{
  "head_dim": 96,
  "norm": "layernorm",
  "positions": "rope",
  "rope_fraction": 0.5,
  "init_std_qkv": 0.0527,
  "schedule": "wsd",
  "batch_tokens": [65536, 131072, 262144]
}
Below are experts of layer 2 (counted from 0) of a mixture-of-experts language model. Rows are named router (the router's row for the expert), gate (a neuron's input weights, with its number), up (a neuron's input weights, with its number) and show model dimensions 128-191. Each number is 500 + 25 x the weight over its row's rms, rounded and kept within 0 to 999. Numbers have three digits each.
After each expert's rows: "gets" lists some tokens that make up at least twice as much of what it gets as of all text. This comes from a sample of Wikipedia text that the model never trained on. Tokens count by the router's weight.

# expert 5
router:494541513493471471511527560507461499541514505471509508487480529549507495505498498512479487479521491491555551481487480516486495490480478484513487477510479437482462525470516512495462438522473551
gate0:445459516439501494519507507485509465503517512509510484531508474500505521522478541505521467514514470515512563499522474480485503530470487500440487487471493508510503518507524514494499467568447504
up0:557519458514446501521510469514484491498507497510544531487459533514533474430525502474494510533518531450507463526488480520507487487532516511529512537519545464475498535495521542508486534482543509
gate1:489553528523480531477522454488500514516532532538462510513555499539520516485482501512517427456496510517507497528478530494492501491484536531451495484495497490485502483502497454488472488522493523
up1:474480519493507492528491545530508511499475515526526518489450484464490482502482480463517484558515474471544508507531528492526471480499494453483487447474524506560522549466504480521489487470476528
gate2:505505501469508518520527514471508494471514508484506465542526542501541483511503450482503509445451546484537511519537502521495533513485487485525540495497520504492501522470492485489506459481446493
up2:478532470486467476472524501475479494538501485489538494527512493486487511549540524470481507501495506525443545523471508454477506508470499550510568497496528482506496491526492498494504492523497534
gets: " |\n", " (", "–", " \"", "\n\n", ".\n\n"

# expert 16
router:472480498484502506499531492482473479508500491463478526471521510532499541542504532449450496515523537516519485520494481525486516504513440479509505521501463495469461491492514541464500499536472491
gate0:480491465494529506474524470528485455457536502531481493490508479527552472457506517463542518518488479510459471498522507504467492521506520474498488563535483542521525531453488499467478502523519490
up0:464548499504494535461552475533486493495493533494485519457540490512545483462532513451559552546485492521448503486512508487483494510502498494493499559502491528525484467495482504509462539476521503
gate1:495491501478503519529510523532489510507536516462464470483478482511544491510491484502471493523493476488495527521547483446458468507559516524492479527518548492460442465465465494468510510525443545
up1:512503534457484468499525535463475517503515478527547455505458553480456477478544553553505484449528508495506528484477470531483495462493502451512503491512497479514530549521500520559498502488525488
gate2:500525488550527527476467512514527497491444463477487527484545467511475493552508491456503515509511500469511466520496526507510518533469470492459540523490490496499490482501511510493472525521459503
up2:478470516510531511494512512479501507475493523492504514495551491516465442538491527476474507493561493509527500542496453474480525493487506480492470505476460479497489507474502503549491539480501462
gets: " to", " was", " is", " a", " be", " are"

# expert 14
router:481523466501457534501500514478472512493483508488508468497496505531489461483533504492460498505558472512510507487441476515481488485522489487505509509509487473452493521512530517490455494500479515
gate0:494488532448508500514494491466487499476550516508517496435471553490481522520481557505481495483478506518479491483499476522465537521518488452496481491465480506500454502503472520509464460472490486
up0:518543512500514503536457456502510464486503497530502562479525496475496469522500522525497475505489569469499518471487518515489472527505478463520479498462494524530521533505450488486466443478473488
gate1:466509478531499513471502457490493474491485509495561526533510496515457473548531500494454560508517508510517488497472488493504494501489487519478482515502532502439476508481560500451512540534423481
up1:513512515469500487507510520480471491500511482494476464508486494537545511498460512517499429474487522502452515499515446462500503496495481481529504481545477476561489553510448516556517494509531548
gate2:472522468485475517482521486510499494535520532499501507494512486474506478491491499479518470465504505509533530455445493482486470477515500476473533526510476504493531467504533504475465549560535499
up2:536467525519515490513499516499485489461485468506493520519488505521541514497508516499490580528487524537465472511503514509500490506481460485517443508462490513471498513519507523542525489446490497
gets: ",", " the", "-", " to", " and", " of"

# expert 35
router:475490517458466506506497525458487510519472478487524447516418525505473513516543493488463557473527477506530510494485490481442487483484486472505494516510479513483480514513505506506495454486526499
gate0:495495474453463508475475490510502489547503515512488497495476500480475523501485475515509569493504479480491464537542476461511503478468521502458499531477453526491504572518484496464526510463500493
up0:525470473481524494529529479497495492536470491481498441518551518533521492507432534493486490551500505528461517493505514489518462492509519525474510462477505511500493488457498525476479526456488507
gate1:480522489453515518513492494476488485539458510488484479516515491465477514520564470518492522475510510452482485461517519511479461523493577463504493489493453509485505471495459494423519529493513517
up1:506455519536480520512504477501488493460517494510477518462497487501530488463462509489510430531491503508513540566467527487506485491507470519501503514508533491520511483545533519564490454531483506
gate2:473470472504506488465494472518533527483433466509539480507500488506506560530518527518489511481529490520527498485471531495458469516481471485468511514491461525507509490503495461528516468476560501
up2:482499502477525519560502487498499494493521496467474470522486528532539445528480527475520481562508490543573490510485488533481526481472524540533482516527535550511509538515481499439485501466485500
gets: " to", ",", " and", ".", " that", " for"

# expert 0
router:472461506520497492484509532472468496493522490486472535466508513497490509512515512512451513513526457527474504469484463463519505469522474460501505508521471499467473492526544520509482517499523500
gate0:488492546505509496489492458490475502458525484478485521493529467483525473467516486489481459466498482500471513512514497552487514474535507529498496477510456534532487483499507489450472506460531516
up0:493466503502459478523530496475513533482491511481470533482457514507491533508498512484532515501543528545512526474497478467501465480498533541483528525496522488530500510458541482511540520514511506
gate1:475511468516521503504492480486488497481548502508471493476500528511509519533497518508477522528512460524472490477512494448526527492469505494453502490482479478514501446519500543519484475530524518
up1:488502510515422509496551513510523508539490502469500500515516505496538508465486472460515456478546500476527491504480507522495525527493536542514526507526489475469482481510520486457498517506523488
gate2:516512516488515519475505532486520500516475543471466520501508537461507510516499454543490498484503474452482456485482486483422512454516521476501523502517501516481504480467463525507487474507499459
up2:518519493450466459521526506502500513478469507534559513503470498474476480508524518494502486472471520492515526515477469507497503461525467499520453488432475506508537498508514461529457524485479498
gets: ".", " and", " as", " he", ":", " it"

# expert 17
router:491502500490496514485520541438477493515490494439490457519517520543488486501525487497492532477519537489501539483469477490472493469485462483553516518557505480527472509490534561522502513563519523
gate0:506516508502516500503462459512513553506498489499461483488539475463512447485516490501496523488484527504474494457483483500500488461488493479491514518511472487518490476488556529544518554537498503
up0:490498512480534494482499518504506477462522501466496500499532511497543428478497491489546502474501499472518480518496495473483480464471499496447532482486537515530493482518564534506471514525503487
gate1:486494501496507530461513486498519496527551474489490505509504488478506507536503473489540461509489502439484512541515527499476500496494493483506514489530509488535495524502493510509483534490511511
up1:548541518442476482516503477479496496514485514452512508475495513508494496516499505492470545453483512493511480475470500491512472490541510492483486486518492480479516465457474491499482511488505459
gate2:502557432478494503513510525487521514527479500502495505522521511515481497474502505502530510468469461487483479554527508473488471503429513507521484537502495495528488518513544514536481459525512453
up2:459545465462466518530518528453485464519462482433467490519497497478519511512499482499496484480500456470494525538509495510472502506504516488483488485485467522528493486488529482501474460510531461
gets: "-", ".\n\n", " ", ".", "\n", "\n\n"

# expert 27
router:469537491511509457526544513493491508504487484453496466508487543519458492512514524474466520498536476530541496477483484477503486493510486495510512515494507474475490460504547526501493489500513483
gate0:478486480454500462478508521472519532460505512533473509505458525522487490517516484467505504478520506456514437517503528503541490523463497508477514513466493515471530495485506457457448483463507473
up0:510498529498427474494501451550499506514492533473471508523507484487493476479472488502475486516519531494477525534498465456500494549495515519462522515525500468506492488507476489495492514574504491
gate1:493487499473490493537490539503509523487471489515489469528485515513539519464511501507542555475499505522520481529439543433454482474480481536513507545532556521566537491477534512492445506534520487
up1:512510521516505471510499520516513510510481487535474522490490522492482506463523499549500468464498477510447443521443510526492487475457497496534464504502555503521505507482471471502443525505505536
gate2:478585542518512513495543492487498524479481498495509465514509521545525486499529460479525529544485480486493495500475545534505547467500496488506524473525552487523513440520510487521490543512521506
up2:522519460550514523465534501509487470521484512521491473510526503505510460562487480492499539512461504476508483491527526519528469463498517561522486483491494447486499453522471531493488491493523505
gets: " ", ":", "0", "3", "2", "1"

# expert 28
router:454534509493496503536531484460492530509486481479517484505477570574474480495507498474493517487546474518545478486474477513482525455523462478506530509486500483497493477502545532491510484510505500
gate0:444529536456505508498467501481499511515476510495503502502461532502490463510524478503516556518488525484529472501466484527506463472480558456473476517489533501521510536505547471554439476525520441
up0:436553518471547549507485488477531529485505488525507489533465508487488438506512497516551538494482511505543476524505499490505479478481523442522481543486550558539524527483503492506487480518493447
gate1:503569515478532517529492467514518526537477522479512487486516523507475481500538502515515534503461492443527498517525467502460520482487521519489525499493501547513532495491448490491549462493485477
up1:459461508460502501483444498523490505510492512532505527534526538490501490508490494514504482504509477493479503489490459515472508519522542488481524477475499484517524540493491477520492514504484549
gate2:489510504471550500498493488484501527484498471469475531472504504514520517533503453493493473458536505515536475514486485470495508499506463514498526531532496523536517459510497483487570496515504515
up2:494474519519493482537511530509473452509458484527522463515459517467456491487511544513495491532485472524448528498462540488524494479461502485532483502507487465469472534504519520500492482522495503
gets: " the", " a", " ", " |", " an", " The"

# expert 20
router:512481481533491481484554534484444489485518490502492513520499502505502525500498487515467484467516519498507499482474495480515509471510505489526505511510470426478472544496542533486487491520477553
gate0:540506498525503487493518539505478485495536505507556487508516511502495443515484503491550491481468510460482488467459524487524489479500516491457478483484534469569512475496519498548523534442483510
up0:509517483525473490493529505533479505464507535534488519517519514489548518476507481505548476502470525497489499529495534490531535514500549542433485498501524468517517510461445492492481521463467518
gate1:480505501477472545485485493494501475464532511510496546497491505509506495493492455517489535497523503474490501493496504474512503490481489535520517488513496439531489573515512526521456479494466522
up1:513510533528461487475489524502527516497485468498484485499502482544477510539545516479489515479514544522479514418471476471487482490545469472491507537508479571484481499507490549533532497522500486
gate2:516477468517524467468522486473475497477503484531461484523514517473471507500504459529519480479449504478464505494493513478531536496503522516484546527515518461525505548467469488484522514486467494
up2:464500491521493528504520493463495538517479500509497538484517487513509556479504475481472528456518489493492455498517479496488480483506516477533493498516426490456530531499493484458521463505470493
gets: "-", "1", "2", "6", "8", "202"

# expert 2
router:468516487497484489518510538480471500513538461472545475497459531512458448474501535519482524482535478520505490496484462484491487479516513452484491533507467503487484523482493497516440432527510480
gate0:499490479532484496532481485518481467475515486492532509492515518467467489498495505513447482529487456520521495483537512498486496530541518504456486519442497550521480506478483473509477467517517461
up0:505542532471526496562456501497518506532492502476511475456530494549528507519513461464498528487520491491501483538500513494505500481463469488517531482501552454464526510549498500501490496511500524
gate1:494493514505495507513530517511498502585506479517514530502483494490480510517497509508530521514471468522470511449521516488490518482490507521494472501499506502521504519484480512524492481507477492
up1:511525534486522550509508505506516502510492464504488519486454459508456501508479492516513538465488525489493482495509519428504471516466479501506519487522567500487497521528546507508498516507506491
gate2:532487530497500572474487478520494486513502504476504493510475520515493511514508521490489491466488516501415505478510433503507468482481457480553488475539509471516487552506537509505476492499501521
up2:505481485529509463518522538487466491526470503465515518515513487487533507527512479505482482487534471500495542466454502535507498497476509502511481448492510482455493467505478501506527525521524500
gets: ",", " the", " and", " a", " (", "."

# expert 30
router:491487524506483479501510522468478504487539476496538479460477495511477524513501550493453463500538519496528514518508494496524474519511511466499499517502488492494485515478503509496485476469518524
gate0:478495490537514485486522510492486506514563517521506470497459508532523503485525529529542514502515503517438506489492448463479490501472496456474488490513519450488512523503537463460448519472510465
up0:487511508510493501507466507503501460487522454495503540551530515477475447494523512446456488511518478518478466481475557513497535511517443512523507523502477550526452487513546507509513522533500508
gate1:517465487502457494527455503508521484475526455532493539515540459488507474484500483439491522472447513488493506520485495479476504493481463484519512498472458503468498485494546512461540511483491508
up1:519434466481425475512515511501490489483520504522489503465519477482521474498475466462476475502479486437467490526519506521511520521502517529540491509483466492529496518481522490481541515462485492
gate2:513465502483544540497503518535512532480530486519509471462518507485524513513530558542539539491501498510530478564527532467497487482488483451529509482513533500529512570452481510466510499477503494
up2:536470476511468487501482478515504503522457537501475449526481540507509530516458454498499514517467469509485525471486470523534536498485515536458495499523515448491503482529461498505533484521465493
gets: " ", ".", " and", ",", ")", " or"

# expert 23
router:498467510508509451513537510488482473503502495489516490505465545521497502511531527502481501498557489525504497479478470508518505466500481457533483482538473470514464496503526533526533472521465508
gate0:460477533441520487486489504467511491574482538498516520522495514504540473520490470521538535468505506532510485522492492492464418487493521481506535477533487539520500502513499494478504495472495462
up0:467499475536489513542470532504513492511538553477515477513515560476503485530503470476515458457508517487527463520492498463489524494496484521528464571494505496460570502468504463510513472496504481
gate1:531488497499522476531462551529505496539501470524498522516443488503478459516465498521514482456470457521476530518535539456491496508493505502497495525491508537522540539538528529541537463487530516
up1:494528534467502482506482442503476518508479529473514460503509534523514503493521476523483470514497505516506521507447473536531489462541480493503511451499525482460482444512456514469485550537487510
gate2:497486489501507483463502490493504480528471479499501496510516467452478478506509482490513478507526473492456473478510527534505447492503509494507516481524529541533549539480442508524497480514530492
up2:513472533532516484457499479518490513495454485517480511515494507492491522521527508488492480484533494561556505480488505510530498505513519554496491502439529494475496442509511476483488488468511476
gets: "3", "1", "4", "0", "5", "2"

# expert 6
router:485484462501472502528553506500467501511506491487530506502503541539481462518505513502470502535562495527475517514488490457513502469531518520506511497497484469475496510528520526474468538501492550
gate0:521503535500447462495507505506483489486516498474505511573495473523519462542529475538531462491477488498497504540505538505516506451469506487478491531489493521548469493462530486500490484482532517
up0:515491511510456517497506483479529474503512498448513513545493491499507478508500531500510485530499447510487514534496502470519496482525530510517489490515470494490536466527461465474497527458489503
gate1:477462495487520498520528500490458507514470519478530504520454523479504466508503517517520487526543498492477515514488487458493504465531503523520509508505455474513518499492494524470485503503500564
up1:507548510508506530492483537477506527490506486482473483476536478548505540497527484480470518458454515534529527538500503534470454521477468467513505491482542564492492503539513470503502488474522482
gate2:473535468526509504507513508499516517489501489541506504555462513494499508530549480526520506530528492483510504532486510550502501501486516531498473465480503440484515531510470483475526492499474527
up2:513488526488490505516475489485507551503526484488457479531513514465547488471491492498507527503494489516472467533502477438479505468508487464493555524515526560482505488465464491503554542516552470
gets: " |", "\n", " |\n", "|", ")\n", "."